From a checkpoint of a small mixture-of-experts model trained on Wikipedia.
Experts: 128 experts in each of 14 layers, 32 squared ReLU neurons an expert, 8 picks a token, a softmax router.
Below are experts of layer 9 (counted from 0) of a mixture-of-experts language model. Rows are named router (the router's row for the expert), up (a neuron's input weights, with its number) and show model dimensions 0-159. Each number is 50 + 10 x the weight over its row's rms, rounded and kept within 0 to 99.
Before each expert's rows: "gets" lists some tokens that make up at least twice as much of what it gets as of all text. This comes from a sample of Wikipedia text that the model never trained on. Tokens count by the router's weight.

# expert 97
gets: "the ", "a ", "The ", "his ", "s ", "an "
router:43 43 62 24 62 40 51 39 54 60 56 51 47 66 46 53 53 51 55 47 44 35 69 61 61 45 49 51 38 60 50 44 39 56 49 34 62 51 58 58 46 66 74 39 53 70 23 58 51 47 41 35 51 37 63 60 50 51 46 43 49 41 50 38 47 40 37 33 54 60 43 49 51 60 59 64 69 49 69 48 44 34 56 44 45 42 33 35 43 55 58 55 61 52 50 41 50 70 63 57 35 30 49 55 44 46 30 55 54 41 57 63 35 61 29 49 54 64 55 50 55 44 51 57 60 65 58 40 47 53 55 45 39 54 52 54 42 41 44 52 59 46 45 62 59 46 46 68 34 69 46 60 62 46 54 37 42 50 50 61
up0:45 46 62 37 67 45 51 84 59 24 57 41 55 47 52 47 51 54 54 37 36 29 58 62 47 45 30 44 49 55 58 38 52 59 43 53 32 54 44 59 51 52 66 44 53 59 43 65 42 38 51 52 57 47 54 54 47 31 64 54 61 31 34 46 49 39 59 53 43 72 42 55 53 49 49 50 62 48 58 58 34 45 62 42 60 47 50 62 36 53 59 54 34 61 58 46 51 41 53 41 58 19 57 53 58 41 60 53 65 71 54 52 33 45 57 51 43 69 61 44 48 47 42 49 55 60 43 40 44 45 60 57 57 52 47 43 57 54 52 60 49 44 42 68 36 32 40 62 40 41 59 51 51 69 39 53 48 50 47 40

# expert 90
gets: "the ", "The ", "is ", "(", "of ", "as "
router:29 62 52 44 54 57 32 55 51 47 55 60 36 29 53 69 50 43 73 56 65 40 77 44 48 56 60 59 58 62 45 45 41 55 48 34 44 62 60 70 57 47 46 55 53 45 52 49 41 53 68 46 52 65 58 50 57 69 39 38 60 65 52 49 56 41 56 52 57 47 50 49 33 52 60 64 57 59 50 38 29 46 63 55 40 56 48 33 39 46 37 31 32 46 63 36 64 34 55 63 48 55 43 59 53 51 51 31 61 45 65 46 54 46 39 50 41 57 59 50 65 48 54 55 41 67 39 60 47 56 56 41 35 48 35 52 55 56 42 45 39 47 74 46 50 54 54 61 43 45 52 54 60 56 59 48 49 45 68 36
up0:52 51 53 36 59 61 42 39 56 54 49 55 65 54 39 57 46 58 40 47 44 54 79 43 51 38 35 62 58 67 51 44 54 52 61 61 56 59 44 59 52 54 36 47 70 50 54 46 43 33 50 51 52 47 52 40 43 73 42 47 48 51 50 55 49 71 47 52 49 55 46 56 36 68 53 53 55 42 35 45 17 47 44 62 37 56 55 54 58 52 76 50 41 51 69 38 53 48 38 45 54 55 43 47 44 56 39 29 72 34 46 55 47 38 60 51 36 48 45 33 56 64 55 37 58 60 48 50 30 51 41 64 30 37 39 49 34 42 50 60 37 39 60 44 40 65 38 66 61 55 59 51 55 54 56 44 54 51 54 58

# expert 122
gets: "|", "h", "m", "(", "km", "c"
router:67 47 32 37 39 55 49 33 44 36 49 63 42 49 69 59 48 36 44 41 71 49 46 44 57 34 46 24 46 50 51 57 47 44 48 28 40 52 40 59 63 41 46 73 38 51 63 44 48 59 65 48 45 44 48 58 62 34 57 41 59 74 43 48 49 44 30 59 58 50 51 62 53 33 59 61 60 60 46 39 55 44 56 56 35 64 70 59 61 62 31 43 66 49 55 41 55 54 36 63 52 47 62 54 45 41 51 37 43 39 31 48 43 52 55 54 35 61 42 63 61 38 44 55 52 49 54 56 49 56 51 39 29 41 58 56 62 58 40 48 54 46 51 48 38 39 45 54 46 49 48 48 57 53 64 62 54 63 67 46
up0:49 56 50 46 30 58 38 45 52 41 42 68 41 37 53 66 50 46 45 38 54 52 51 59 51 58 51 53 55 54 53 37 60 50 42 39 58 61 42 57 53 44 40 64 55 56 52 64 52 34 62 45 65 36 32 58 68 65 40 34 48 74 53 50 57 53 56 45 32 66 52 36 57 61 63 42 44 52 35 50 40 49 55 60 62 53 71 69 61 47 46 48 43 27 44 47 59 62 33 56 42 59 44 30 44 37 42 37 56 55 40 36 64 34 43 57 38 42 46 35 67 43 41 44 53 48 56 71 59 45 42 41 47 61 53 59 47 57 41 36 58 39 58 34 52 58 51 53 58 71 45 64 56 47 45 52 55 55 51 38

# expert 7
gets: "| ", "; ", "°", "dis", "|", "″"
router:58 42 49 25 61 71 38 55 45 67 53 51 54 48 59 51 42 35 50 59 52 48 69 62 45 44 60 41 29 52 32 57 52 40 58 39 29 40 44 47 42 48 55 51 58 49 56 56 52 53 55 57 46 69 46 53 49 42 64 53 69 42 69 41 56 48 58 56 50 39 62 36 51 54 46 36 66 55 39 59 50 56 35 38 59 43 32 55 55 38 53 49 41 60 49 51 35 61 55 49 48 52 49 50 39 33 56 54 49 39 47 57 60 49 40 44 63 62 36 53 45 56 51 34 47 66 54 42 81 70 60 56 59 50 62 54 40 59 49 46 46 48 61 56 63 64 54 40 30 34 45 50 51 53 49 65 54 65 71 63
up0:45 55 55 48 32 51 47 42 46 35 41 52 36 44 41 54 53 51 61 47 53 44 46 47 43 51 42 53 49 45 49 31 40 52 55 55 41 31 64 33 33 59 47 57 57 65 73 45 50 58 62 52 63 60 63 58 64 40 49 58 51 56 61 37 51 39 48 49 52 48 38 40 56 62 65 63 49 47 51 57 54 44 50 66 54 44 43 62 58 65 44 44 42 59 53 49 45 66 41 68 61 67 41 50 35 41 47 33 51 62 67 50 65 34 58 31 57 27 32 31 44 50 25 41 59 80 45 55 55 53 51 47 59 59 41 43 48 50 38 43 57 40 37 58 50 39 66 66 47 59 63 53 41 59 55 47 45 42 46 59